Experts of a small language model: 10 layers.
Below are experts of layer 4 (counted from 0) of a mixture-of-experts language model. Rows are named router (the router's row for the expert), down (a neuron's output weights, with its number) and show model dimensions 0-127. Each number is 500 + 25 x the weight over its row's rms, rounded and kept within 0 to 999. Numbers have three digits each.
Before each expert's rows: "comes before" lists some tokens at least twice as common just after its tokens as in all text. This comes from a sample of Wikipedia text that the model never trained on. Tokens count by the router's weight.

# expert 202
comes before: " the", " that", " a", " to", " he", " been"
router:462468527489529482493515554521481481531521483488499448479519461511533533441479488488498490514497495493527536496518483469475488474476489520496512524498431513460516489469500489483495512460485495473480479491482517475508473523529552460547494502496512483513508517541510561488507521529482505518476475469531479449507498536446493531474514535473473518485449493488513515499493512498491520493526
down0:502525496464497513470495511534474536519525532506498486508486535545537472471484461549446501506472509516460537522502490451478487543465460485523521488536488491504488515477526513523513469541518579537478481492485532495494509480509505492484489453505505502475469498522473506509510547501484494513494525461462512485528479486536492470503481515511523534477511509475518465496533482469511511451494
down1:489474469523512480520539505519496488534482498524512463513486483515484511471481498523512507479498526465438532542509501485527522514492496476507529517497525474471494548510503523523467473515432482467498496524553470529506481559499474524482545532492473473497502518540509502462491542531507512513482494521518488453523495495457527520492541457513482505552505499509460516551503485497515493480477
down2:497534490522484501474501492500506502497491446543528426513507537462454528522493534495522464485506499516525478458512479450506505483540539551511494525520531501490465487488556483536525454467496528505538500533510484495511506508505512544473491497501481526506514535486492492495503495462485471494480469481489534537516502489484518501540482504480534443468465496499525528514490473505476532484469
down3:517534516478465458501473437503489514493466554521518520476473544490528520513516456512490508450467508478513553512503525475488508492481500556516536487477497535519486506480513505507460469524501487465468516521448493503489483492512496523475515462471471477494561496525472527503511540480498511450475508504544474508511498490548508491485469479504520476517536484548509484501495526502518491509524
down4:495472536528520495505456441520517541517487487502487543502465460481484490547514504479507495489527476469514430447506474463500522512468503503513516519479521531483494488511557460480474462536496487479496500447470457524502515497483501510488502511515500526496487506496469484513545484460497529463530511498516504526534484531460467494471536490459500480564492520515505490511510493502526509503485
down5:484522479497494514493502505501473444550525466527444531506506486508509473477511542479523538496481497535521480497485490471548522478527513492470457526502469515538540523500501503499517571514517511525500506505515525539495486481511517493524467517521492476442531500493511510507541492480480499489528475483519545513467480511480450493507539522510505483429528486454507519509488474457479498507495
down6:497494512506502511509519469482501521515518494528525526466496492482494536511497495501469492496527502478532541451466489493498521468520505454506491514526553535474473449459540486507516467482472526499477480481535487443495497464512470528524505495476480508517489529516520500529480524505469442443437482508518468533500502528492502490480494509513473463505547501501487476572508473513531518493493
down7:435540504436523461487504552470506526499524471475475482519513493494463478519506521490498482486542476528553517479516498562498535495507509475507496514496529510502522477486502539530502497513500485451500510509516443500499497491499518519498492489484513491491496471493496528467501469439461545490511496503465496491495497463506509517520471545469486492502500474561458492513503472465480477472458
down8:519489494515528532557497488467520463463477478541473496466495473528479513450536528502493479512534488480483487454507461519501509499502523509504469470476471515475560483478493478461516530513531496546476511497519501540515504504506514518483516530481490476508526529451526531472457519493529512515487494479490530546496536486500510551459479569505518509482469481482513505489525476477493520491519
down9:498517538509498513477505531521490488492511496568546503516483491506466526506461527525536455512507486511526475453482519492500501508503489556503480487514507491506563524456461512502495507524464495516522486525516514493477453483490532475468502490507481524522503479515476486452520501464516551547505443513453497527514504500521495516483423519502537513476494510515504548513473488479518504494517
down10:487463517558483547515531482465487470476536477476488495501509486503521503476508461539512519483473561531488498495485507475498464518495498513462510476451496497474502529496481462484462484489503509496456493475497524505523502540508534541513525505523493477477512534510586492476493543517506488497467467518514509506481539538493540479523491518497533505526475516469467460540501517498526524523510
down11:496536492545516565486486510527482514506477542503511506485459506483534511527525478497480504522513504508496512523536514533560477527477505487521511465487534495487488510509562492491511528524496476519525501501462510500544524505518474529504500472531461503555501517508482483478498515452504476504477487531474494507521476514473476544495517523462521479523533533493519505439479445496559476518484
down12:483491510477491480548516493514501498499473479471498464511490507500502511527516513536494501467502471484506505493491504501519457484533480548488513498543533480528521552514505488491468491528495502469504496488523488537519532479485470485481497502499512481509440489495529475426540502498512503449468485507474530475532474499520470514490481492493472503579476535467508451449467498519553511510458
down13:448525474515477487473534544519480478484490465567489514487484536528500505504511506467507476513451503504509499519528506505513555471483519477483469499510456528472471523494477513530540497522490508507528512479489455510512515506549498512523528522490540484515460465505480482485500501498466499521493552508473502531534490527482490505490515543510521470476527531517470477572494503495540475458515
down14:459498502507498496456501504526504534529471527506516538538474460556529484489485523502489496489478531469558471538487516537502504487479508523507491539536523460496547471480504481549475498489505514517485444506489469473507513512499468526542512509559525535494524500482510491457449494466489491493505501573511465470483511515490497504490545495493491496489516534488488494517517493531545508486509
down15:461496521471490458557508521465504475520510502488536491425514512505507540494504484524518509507499521501514518455540495481532517453528474510481507483470497509499537532471529463479454506476500517501502514474528533531480488529511540504531493497527488456536519502500577504500508514530495498463500475489519530469520492495484519522548528516483526518484480477503515489545527522483447485503494
down16:461530500538526490529504479501503454507484505466499472509491541467475495469501445479484506470488446527490508466467464512489477503480533473443471524530496484487521473481513484514502516508493480514510531497472475528494504563503500511501526457489534499512484506512546521488483523485521506518480494511453479450504517487490493494518508479508495503524573476520501493444520480508474457557481
down17:497463477480528503536466513467540479538494467472493476543543517498525535463506520516510480501488473484537487531577537502489474521489504484489519526475451508492485510522515484491482509465537506472497510527509506462504462517509524463488503498487476546503481530486503503490499492530525486491519516518507468479501498541476505511490428512498542498526494489528514465511465451478504548479545
down18:504494503532490549546496493485523459529517489516529482475501517477528541444488503536505503508497494511466492455488494506501490493501502467512541479471454476505496496498496538498538518454489474517478485481507524479478521508517514507513468520479505476490513538511568535506491499547487545505471494508491557449489515518484510484496552565466483506518504469457521541516475530496491489522526
down19:512502481517519506525480514443524520516496526480512469504520503472534491522517523502455494513479528543512500478513543493488498466515504500496513508486508506503488473488520512494529520457518522491540515466500499528523518489527503461508470506481521494503513541470477509499521500513460507442528437503481499470464531431487462529547512512542514524549513464497546470521504509488554483505453
down20:534501515511485441523495469466462481472506509520501510492427534528477518519465463486492479471509490482532491487483484478482497536454499517459492508490483487510497499526483477499496516493493452490524504495499516468483476524480455505530449466545469501515473483470510470480541473492476525508475504483497517496461490534530451475447477488490503478505506520507442493464494513526517504473446
down21:528500511446484479466483498560525503497517491494489550490488501470495501501481525454530494506508508499536467567516509503447450436532460449474522498479518476524513487480514490512517504496495477494522508454488494501497505474531536489534459514526516498472466542549457511527510505495463502482502494484459512481469447509499497493488480511527539507516463503525517470501520519507509492506487
down22:482484516541544531486529491535486486507552555494520498525516487482497471493534488484532490501537501504476488481487541483501568530510523518492487449520503490512522491525486448475538493505477498526529487521520506492519500497530470487447501548471453510518473506500549490486524542494558484496472468502507506529542535505507477433508464518501514506482487494487500501487514480490480509538492
down23:528499484519517523480501495479477536472476482480436495523476455499522535521476467487475475539519565511470498485479523477473456497512541505507499513526484536521507500479464502515517423486535508545497507527440526503509490506487456527485503495501525507488490460460496501502510518504499506521512457462504483476511509511494488495449484502548479444524490492481478463499523507481479481521518
down24:519501508487508542555497498499501481515493494474512498491493544460479503461466484524475501514502520475498497475495501567488467509496529511534473518480505474500521516481506466503491456467551549493486515474535483504505484533472504534510537490466498490511502523505526501492507504509454518465467529493499476550539493483512528510476515522552530538476469489484428535481531492496537530469466
down25:532504549478476526477481472493489525520480497487532464532506486507505489489478494457488499505500522516508512513494502482481507502503518516532494486505498522538519468447523481512486452480480522421540482479525507497494425505492474507453547502481505488498536494508524488530479505476481536515543536479495490534523500481534512507519541493543479450501513520491467493481524459452482487471460
down26:496507503529492579467511526511503477525514527543514530486515528521482499463533510511479499515474518483523540480491480502525465475476510484507521473508474485469516522454519481474551489496550495499457478465496485501518483529533522515526484551453480526502466519513510464499484508478492469550523484479467504523508476512522500545492529519497556499494506517460512506521527506458508550483489
down27:512499551513506525500528442510500527518493492504518474524472486503492486530518514485554503520529469477567471490471512496498487456495476557520517496533501525495494519485501491529490481508489540520509520516506523452463514520496480505479483502521507490447469493499492489477469522517581486474538484505512481517510495486491481480486474510481487500468488530507535425560489492512503485508549
down28:497502536486527506501525526476491492562535539508477541542471486479509491523454488484488466443485519464471506485473530511472495482515515457450522538484514497544519499501508499485516516494483451528501517503525499536560536484547497520538503517488489484505467523484465460500498511526475534500466477493527511507507471523516513477484485528494471505491456451485532527495471506473489490533503
down29:481477532455527469478490441458501515499532492490521478526469492485554499518491513510498493498520462477522488532495523517502471509459535498486507478456471532467471505524503481537486493486496459473525507541502509462495519500497490494495520547507512525485520495524502461472521525488525498533483534469468436541501476498508497486495492457523449512532516502489482491550529509543527453507525
down30:469514510491522485533497467507509504484512469499443519473462531509498534490483500503487469506494534534505551507500521505476496510480500536508443535502515494478495495502554443499529484532519516497537482529542496536500505496480533501481498492503526487546500462506518530560509528502453489473442514535506519509506483489552491550537492462513470457492515552492500480482500496517521500471495
down31:523537466494483500502514467488527459483455552454486468478502519463471460496499495481499538483535472488517524512512511475486492531514489486462515466551498461487504479529509493487479514523494541469525533519505476502521493478515484495525505440530492491469488492556464506531528501493507495499531466479512523482486437496490526486538492488503496524435510532518459493479500485475508527503456

# expert 205
comes before: " The", " He", " In", " It", "==", " This"
router:542473456508470513475501494498509502462502489483539488504493548495556465476505511466493515497489509470473484504504512503462463479510542501504535484459478543474526505539462525503484466511486501517511508531520523482515479537468480466506537527494528524473518528453531490529498521519542467456487474532541524484510477520468478484508516506502521517520497512452541514526487488492471549508544
down0:531523502459485448491495469538488484484482527494494554493502493530475450481462493471521501510501515473522545517522512528485489500489455473505473549514503504510487497544568468530498480502487482505500481528461496546522542496486471531532510468486481508512485461450464513496532489451463504502483515474506463468467470520507468490512538466525480502505498507486498505491505504477540495539490
down1:497490506447539490489524472463478518499501515555511514509560482465510514493554525505528491519534494510516442505538504494505509481506492498559465512479480528485494500465516506490503485499507517496509482537531529459470529500502481501473520487468547516474507499443443522494482475510493513484494440535524533519483494480472522542474485484499487433484502529524515488512524492516495506475483
down2:483502529520508496497531543471497568478476488456492512482490483489506528515480499526496495487475539516532478482507493510513500487514461524498526519515504459488523511493498513500461478475503466472482467484505503481539494492457534529559506532496547491557509497517524547488438494477507504436479489554473493450495556510501475513490520522528506506525480486516502490487522494505448488504522
down3:511481464503516489487504506486541496491503487505506561486535543549535513470490462503465468503494493500500497501524507541516502523469512488549479444533517485516481515474539494478509517496513568480551541509469506506462527489529497482493552476505471526506515504514475487514533569448491529517475540491512496526517495480511510531478488466528486471521488504498525467457521505484499509504510
down4:504515486490534559523489509505558517499469470520496474491475506460489520500491537571494504463506479486529461506466513539466506475522506514520471474529503487481495489484495494459470493517512520488488516476532478474525476526481493530498500459485538519493501481465504479467508476519492535465511514528467526534491530474454529532462469519454498499470500543464512543478487507473535481493477
down5:519526470527480486524533492518514495458505516516499528473547473525522486480525480493468543499490449506497506530509535440495481542506506509497520507555488519518482486531555475489539489487454494530522481490511518557471535504527494507532502494523468553484475489514480541574517530511484469522497484507524467505504500468496493499520533464479466510492517509507530509479525484479521520511481
down6:482465545469492479448475482511478473521470537504540487492538523542474471441537523499504532525511491516486456535504491483487532502503474497508524477477519485468497515513494523461527499512500510530483438519534523488486498552490528438494513512489486522478499517509511528475529519474502478501495525488487483534552518539517508501528520484463532493485509464538514523481509492552499505491534
down7:535455521545497535505500520467488490505508482516535530486466500477516477473512488524545481511512473514521467516508540493468527454514523494439465479449487523493536521504461523475477509479483488507504489521497540492513485509521491468498470541504481497518534554491531469502473516533557520447529471512474513516489554500464487482501509503518525476473463481529507500519494519533507513529513
down8:495550518497462503515412520538540520479508481484484522498481493550455510493497521511504554522488475495500514526510469515492524485486502544491494485456492504507466526499486495503494483541502526500503511483498495491516504461466469492466493484484511504474495509458487513522538451521485528529507506487502473539468573461463523512496530478492537497511460547512493521461509548491506488510513
down9:496503512505540484479543462517498486532522505479510442506462509524448511505507520492563553492500514495496507501507480471500485507476490491508475525520520507499526507562489537510473535508464499533478527499503518554469492492525521507495545522516531503460484488520476464469504531485505528484517551495475554514495465485474457487541504482463487483482515524541503526523493483494489494439507
down10:523550478451512496497496522501508520455479529501452556526521488514507486500469519483482492495485500478543493518460526496486473509486484520531512517505524524518462458476545439517546481553467503484510514524512485510488524500526504531510478460506451438501490497482464505511504508458510476521465493492521452520531489512508506519533507498487483528503483500470513514475499483448552484501486
down11:491482521500489482506506480480502532487492540558547504506515516495469532504488475492459457534482501515503507523527455475501445508499538495497528491493522469486534473513512477518505511490503473513511498527463477486526514536534519492505515516512482527461503511505478548542482473528519509518499489523513500503472517487527475569497480473559485511507536481485536465482476481435464456531527
down12:495504515510511479531501482513551536513488509501509481499460516455498483504523505464504502485522488520521440539479517537507475513514498495540492493481511520532503522457533465533497510501500463498507458497509468457471432522518465508452491538468475475495510504513537503496462531508516518502472524476503492468519516546489482505483477536525464498548520493520470493527485508542562528492532
down13:486522506455479480512510490469507475500513492487503521483526493533471492517455511499504523498517476501423541484514508503511508472453532477469489511498470514502487497463495503566472514530508526472515511495504493527498501480493518535443515509538490454510521486489485505508485519527509515524491545509501511505437497511497497516537496513431488558514508455513487524490445500495460484544459
down14:521488525548503516537477481465490498503529525495467484511497454509460486504488514479512527554514519470496497508491513545490469474484513479529490510466515511503495506511499475442498485488548504512507519473516554482498484499478487487537493478515510474485510514469498447531522498487533464510490451518453544520500507488458513487478515471531521480490488440459518481568514537536476478496486
down15:511456527508542490511558455516542446558509479530513519488508475484513514490513497507522520487509509480492516519510480502526512469492499489441459506518506510471495510468498507515485508422485494557517506505472515500486499504489480534498502479525579488506552472513457513515504500512523525545483492504546517503496499506483519481494495505472517482497470490488508468514487517547465453535516
down16:482486485492517518490490499480498533515476492504482460486520464481457464479473520529523514516558489521514490504537467463480527490506510478503501482493477472493500490482423499522514483507505489480494435464521558511449523523468464507473453509462496474498504501514516511490515502496572537506486503525494529484486525495479542472497501510448525511490496504543498539500517534499523488465536
down17:530456511528471499502496508511489488516512496468514472500496490528575473486505505513454534509510504460507501519500476485517504504503519523517492521558486512471488556509551480473564481492502502518555514485495571492500511453481491524536542490486487490544504506506491483543498499518484500511519475518500546512467525524507447464487487515492470495484487501481549522507535519511546495504522
down18:545480523454490535494471489514529527469477464490462469474516524492447523504515495497468476500516551517470536496491523486520482536518483545487525487482520510484507498492516543489483514539535497463519516472453511505486501498493461494480484506474520487506514460513450464489523493463515496510444507447562452488514517476527497500492513482513483519512487486536528488495506482527504507514559
down19:499504478534506494494469487490478533494515542470502487463488500520524488474491442488498511501484483467510547468531449466510520480483497491515504521539483504473516574475517463455525498483546500464522497443463527514528560501532483492466503526507509492536500460518504522504524490525498497472515511502508556491517455506467476527505532471528507501524461500487463496491502498482475511516474
down20:508489526534483566511495514450474522471532512488540518485523500521507573489517510511510500505470520509477496484482532492454506520509536468505494481446490474508536495491515477504480518490513487537532490474526481476484471524474538509509467500489527499522537547512519496485484539491488490498485513531493528512518529516497509454488491540415498539533477497526517498541492510535493512509541
down21:520515514488518506503510467562525460547506477521484525513503467497488482509501539471508501475531494514506552494448509474523521510480461533460460488488508463516485502508519498510517470546419511475536471477481517508511506483483452505468553497541472534489497488492536458497528500502518505513527475482498498474547504478462490496464480469502500484447506504534505515488494490487500494464499
down22:535474539472523491497470487519466469465475477537529475552467499470503531476512531509496493512470537496494456484514528489524453470469504492541515517461521478506480523529498489493509472478483487505499498544512491513464507514490512508519488481505536534511515559484502500509513511472513517508478507448501537506553510535511491465485481504509478516454461460538545512506499506427525506501485
down23:501521489493487532498472536487511565472476478541521512493509533467503528525459521543486480510452502491481507478456482447482510510459485480479499497529519528485455466515462498524496456495500547538502462506535447501490480544510505553479515484474529460482487486476478499478454500535532508488478507508498511485504526501480489514502549512494539491517497512523494515522514534468467518481505
down24:521500483499452501510483488490514493494499533507495544475522482556482493466505527514527496477462498497466533532496541454486514526509504512454533450507446537537491490497500541487512549543458526497485547514524508544510497506484506469514463490539507500460513523498500502510493494522519484515474493465511523476500522487509497556473465488538518527460500465533554500466497485521507484492505
down25:517516497505530520472499503517492483494487498473461508507560439533519462474435511461509558530491460504497549538499510483515532495489488484467503503499503463516504473545505506459476535506490474502487505488509553519492525466494472502497491463520508474522513462483473489539510444510501526518531508515489513474447488508509486487527481526485505526487508543452503529524505466486499514526536
down26:444526494481474516519461520507533488450512512493501448435513522526489510526520463514503468477493494495492568507526545474482528491502505492546474500514547487490534488546524493483518518529512508532500528464546496508508484482470563501467506482491527491535491492495493516522501516521513554524533527505517525489500505500549490482543502511508533439521504482486519489482504519503490499517509
down27:476517481491477497502508507518493478474489516527474508443512537488509528515475484521485471482515475465483468496460528478506495521478567533487520473504521556504509502484520478493551467496492515510520514505551488510529478505521502524476535504510480521468449500537496463474474476493513496484478467510522471520459486482452528469480506475486443480488474532521462538480496449503540516493473
down28:461525492472467434455537516472479499499476501493501546517518472476518480517494503485485482474488494477541480495492457522502503475509488492549489522503511503486480519509538499522520520492541469536489504519486478521497550464531477535458512493547486493508498477501473514517531511481433471534495473521491481527500477494562469500512490485500462533492498512489464547472528461485486489494455
down29:476470507491509534516496482509498461512459502515511496496505499456509527479546466504521566515510497555534473537520479468496524484510508491476496492500454501497528528507465537534473509499513512499506514524491526477485505511424486502505497522517503491465508523501457531521493490503517475478506512517556504486500538491535451469521508473500505549488532518509494503465473522481523486460578
down30:483480463485476499499488534504521500468502444481509502496509473530517471539494491456451495502499512487473543478513471537521492505494533530479553472513554511489497479493507559526516497489489490523474494470498500497483487514493508512499511475533518512465492468536478550520462549518493498538488496477462505498506453475487528516507506529521539482515518454497537477489491492476463442557510
down31:537518548482518474480526516495496532480471505544527520477500480465457498470480480480472517486457523469488495511474510515483499523470503519492510470488480547484477460516472491499505471501481484515503493496557442497502465538487497543505506509509474533513486466534523577502516512480529490533510523528529473478469513502509432560467514504477500496504492492483484478482502507477502451515492

# expert 217
comes before: " by", " in", " the", " to", " as", " on"
router:492489466507491504495530515482528479457466494526496477485514487504537466447477511495498511502485489491493503507531486509482469471511458481468504498488521518505538511472506434480519505484498514531492468517550471506484547440486447516539494506522498533532491515465520484477493497479444547527474504510543497469461499511466492535504495502475525487516464479465486548477499486506482557480525
down0:452490518541478541542494528487490525506499539480520499508500485509513484505527539510522475441495510525517490475485520513445531495460535494495487530475500494486512457511509496513488541486498437501513497466519491462490481504482511507566532532465519521529539474529510498486494500543490546491497519516487483453539519490500476481479516490535558498485469472492535499482524468465490512493476
down1:499518521489464467496540498516482502467510525519485491512458505505499496475432464514478475522485508511504521503491498543438520483520513518499469539548533495475499499478541503465517525493533498467490501473481457527446510563524470491523485446541506516506473507492484466483521532478532526535482501503465488481501475475477507547518507534526501475478468526522531478485513496507494528509484
down2:461473523489463479509525537476495495473508514480475498463484523529509516518473487502506492487505502511467486502505496491466473506506489499499515496504539535476505527509462518510444478519440476534538517445501517508517523530482508455491557461495510517514473434522482523507530516498461503472508480503558479503525499529488527470537544457520517486534499478501504517526519542477543471488503
down3:511516479529528488507537517449462466561489516518496494511475477526531506489482529515485486499525493511552529506506494530526487458462483503456469523508481509515462517497522494507481502484485462514533517523461491492467532525509495508507488519523509504511498465548500520520537501517478541504534524510480518485486516484405488464526514449462495539498482524489476495545507509539497494475495
down4:482506495532471464540484515522489499509559494496536504495482478514558499508491497496530508463497548483504537508473496483508508507458494471484528526456471485490464459519507498500491496502525495528521525527526535486468468495506481499478504546498444505502528520499549511554508496501460530538492547462481495468570499517506468485493530449470480503511502491501485540496502518503521498456488
down5:474503495556477497506490430522449504545519499451531498504501517475569505481508482516523490498491515511518485517494489524518505497534487568510509521515521518458488485514475489483500465528499478487455511524494504515498503479522463508503555505487517472512497534537506470508534473479550508514538504477484513502537479474531516478481519532496490526492503490524472450469469508527536524533463
down6:520478498511515506472502474480528491510484505510485463472489524498498480479447508522536470476490487501493488522532485507528532503519548453522470488489480478506514515492473488533487486508470527550546466560533484485521497502510523485450533553480454521469520527476539490479496533518457500481488523522468542520543511437480499512504481479487480490526512492506464527469516492543482515526490
down7:490518521527477501496489470534452459506532546507543505488479533489498527554506442498453474476501517522484537486503519543484539500541542525517523510514511511464527493462485464502531477498489521472455490452472503529503495534498485534479551510503502506465529528530496505501497545486508494525495475485533497508541555541530534517494492496516517474512493501502493522484494500463478524504518
down8:501501528516485521490514509493441492530506523491523563519514526557497501496511513499483519512512482521508511478496505464471493526518495502481496501486540475527514450469520490489498522489516457473424516471478512487470515535509486509521506490528513513485506473524447475546525536483501442509496552498493486455520485483475525480539516500488530505501505530501579475489500516498469454494517
down9:523523458514513496541533497514484540492500486470483492458536519528476535488482502514555508523466465509495508516542519483537495481489487518475516468503466449511523519476494500512474499515475492505497487492497457511505552487530560456491484479500489506530471513492526550513481479496505477505485560487488557490510498491464509563514495471471495517465487481494506517537544530490496493451494
down10:499475481510460564507481512539514505499487543475484452498512509502542456485479497476486486515468476519522483497475491510520525478515485504480475506474480514506548493537492560500483506430459504462480526447521486504522502476518502515524466530448495486551523522501506485483484465523472544489505464505474452478496494490478469520478528512489494542487510483506524534533501471483488498507524
down11:458487496536492526492507532476544530500501502505543491457537476494478516505461528479527445455448504493496473483507528478550549472491524516530459520521505508533515511469505494493533472505482495481560502481554550531504523512488483482517512506502482523537457522500553499461508456505499489494492508485508488510515509497504457514489482524490491478526450481542498498497508523516496476527475
down12:536470480521508511500502522514517455508506454485513511518482526529530517542512489513502491537489515510513540465490501500469507468527471488488467508517505511527561470531491496480550534501485536525491532452516459494494535512533499542481516496522554507468495494509502563508488572485502461488533484460503507509509495493492470526521540542485503453497488522499475488504495493508549471514495
down13:509551497522485530470491507507483478538473504489518482435521510543536466524531523491515503461476525517499493508485512542513535489532515517526524466491458483520467541506542550486536515502511496522493550455498514509549531514511481475522506511479494525502503553503492488476483478521502510538517468479429506511507506524521511487489536482506473525524479501486498490456503503496493534549472
down14:555501506440536504500459490508492554476461539437527488523483472482493489499514475514503485438513481506498543482500503518501510472530502508506480477524550516516467535476495520538477484497519487458502455505489554503524475461510480510468536495516514498526505501510472487488530495529484475482503511484527487499507485456498508515493442473518481510495511521490531511552456523501464514503469
down15:488485532520466486500504534518523539480487522499510503498502520522524521508514537527496516472518468492491452522502503518535481536514454508453505459534484466447428544515482505525476494474493514493522471468502502462534508500474518466461509475452513496488511492500536496482523513499513467469520523454494489503559508543463511503477482462521476514542520490505477475464513509503494457514508
down16:512475486557505516536493496540499473512465480571525478462490527481530520561510519506515488468460515474541513525518508484487457477517527497507530535512462513481517506500497495501521517525473488508469518532517513495517512514453509531459466473509507498480495539548491497489479498513514478433489471513502494493444510547500477500463476510521492475486476480507515522472495457497539522523504
down17:479507505511495462501442549518498455519531482498507553512474518534515491468499509508496541502457499533513533526524515495486518480478492479471502452489459483477475500516514494477548511519537481475472507461530464509486504486478519523498506546466471500531492497479541502535492475480463535525496501509494512532507506489510512521536511472530476539513527486507494572533532523471531501471540
down18:501509462495449466465500477492474532491459523509484507500481506500508546497485528491499522481528494519481483503468502492480485526520520551459469524506522508492467496528541468513487463519491531550524460512470526464520502493500512471523537451505482484469529479515485472527494523458481473484508513476511493531483484524533503485536501520506495459576543509483500517471497483433524487495515
down19:479537510476507505467482533511499525458499548505483495564495498502464494514511463486512510530497433482470464521493494500489535478486484466505500502473498519532549516557456455518507515473481504507526463508485527503549487478456499460506486477489532547518508484525478502475513493488501495499533485531498464502493484497521511500568490526493505496502509490521478510495522574471495510493542
down20:512495519502488491477462483527465511493478557485529515484456477468501465540497502489474500476508480536481478480509526522503542508519482510490515533521518533487450471488494557543449496509477496487506517518494496484527459541494503461486515485520443487469536487547482515485552484514525538498487501464525515509521519503465514508450478495497473520486513517490533523487513451509515522478450
down21:480496558500497525505525435490527508495486459523493487461514487506458487511476441497495506480487501540475493502508444482510504461479540524477487523491518502530524503516551490482467512500517453466522512521514492501502471473490493516495515490551538459485519485485488522494451497500538511479506505518512499453491474533479478490485474492514473505520539561522549469516506503466492514458535
down22:487452483465555517487535533497512520516488503489519520495523490515483447507522547475513536486510501425479500531473500464490469463497471492516477483514532549466500456468486530461516538464459503516503531500510501478494502503512529454536483493502486502503465488458480470492512501507504491521519472498499527530483493520515492478538502511530578515499510501528534466501502501512501513463527
down23:506519491492512522492519516539458504490493516543520512490510524504476544512508471499509512500520476483489506513486515491518504456491498491501464524497528537544480533512506522532482498516488481502518513519546535549544512481454431487499510488463535475487474468503488445504527495513520473480460485519474449505525496518485464486512475511478481513502470516494512465406476484494507517451471
down24:509507510534520532513496466531465475499534525497526516530495489509522498512484466479508516490517492551527517515523528486500500535495489497466565468492465496544496466571480498482508554501497455456496535487466500477472513475474488505514510518513515520506517471536533463566491493520511535500512530448521509467474487506553473488480447508490513492457497506486508481514507511506498485498529
down25:511504533505469493500512472516473478515535500468543487498488500463522504491483489524490460503550508505519503512501467482483521516486497503530456515523506488483490482458550556498495472469539554459502503485501506526483526502521471504496486513492533543515525495472481473510492527490484471479502474520537533499539490519559520492490555503492463532513506561459484465502491531515481559534476
down26:557506522493554497508506536501524472457509493480517483500513478510479575496525495512477498466536500540512505457519485484545514513527477460501504505472490464477462543480476486497492468515513507533481487503489535497484485518508502505514527521490511542485496546460485506482535472499509455522528502434470510471513474499487548532521489456488516471479524490503501495538498505478514477473451
down27:492509509469478470504556510565540542508493475429512517529484479534499505464492499475477517483471488497538528502477538560510541498515509485485496531465482461506468462541485474509517488466481475491483512519510502500553524472498515470534525488517513517521456497525499464529494467494508518523540534524477487530505483490520509515491480472524483484543505465526513499483507479528515505526487
down28:494485494525516477554540486511522492509504491525512482484518478487468500514455504484503519476487501516474495508505488478480550530502514530505491508505489520455487523501506486489526486486459500520520506456518517532572475520524512474455506536462492532566483493507536558523444530527454506505520494510459547503503548507485501493538450490487523491490510480480474499501499471454496533501490
down29:524479517537493489458474475482511451540516509463540446460491509482464507479468479519518473521512515466473496483536499468475544509498487478543478480495508491486512551495545478459515468495513505465508515530519547504507488500556505492523471528517497510478515533462506502491504501487507448501469541511522512499552541498486506505531514495473493473481467527524541490482510524513525489453506
down30:473475488512506473484514496532492466528517472504534510554480513495502468499504537533493510547513506557519457512536514507530476514476505476491515494503495528499484554562488492512528481493471528536475487514438503492477552505497518494475475510481453496467517501493480489473493530529485500476551473476467496488531512525483473515509475505516551487528476528467492481451523499510555484489503
down31:516445501522502537425462481450516486508475503482509505471492489491465504491493504516492515531513544504503471509497502520474501524499460506586535507475478532515508517546483492464504511474504480516503485508499516449478509513502473486483511507492469499513543482440509558495501485505524493487509526533474496474510554487458451485490452498503491503491518519544493508520508517496522481488543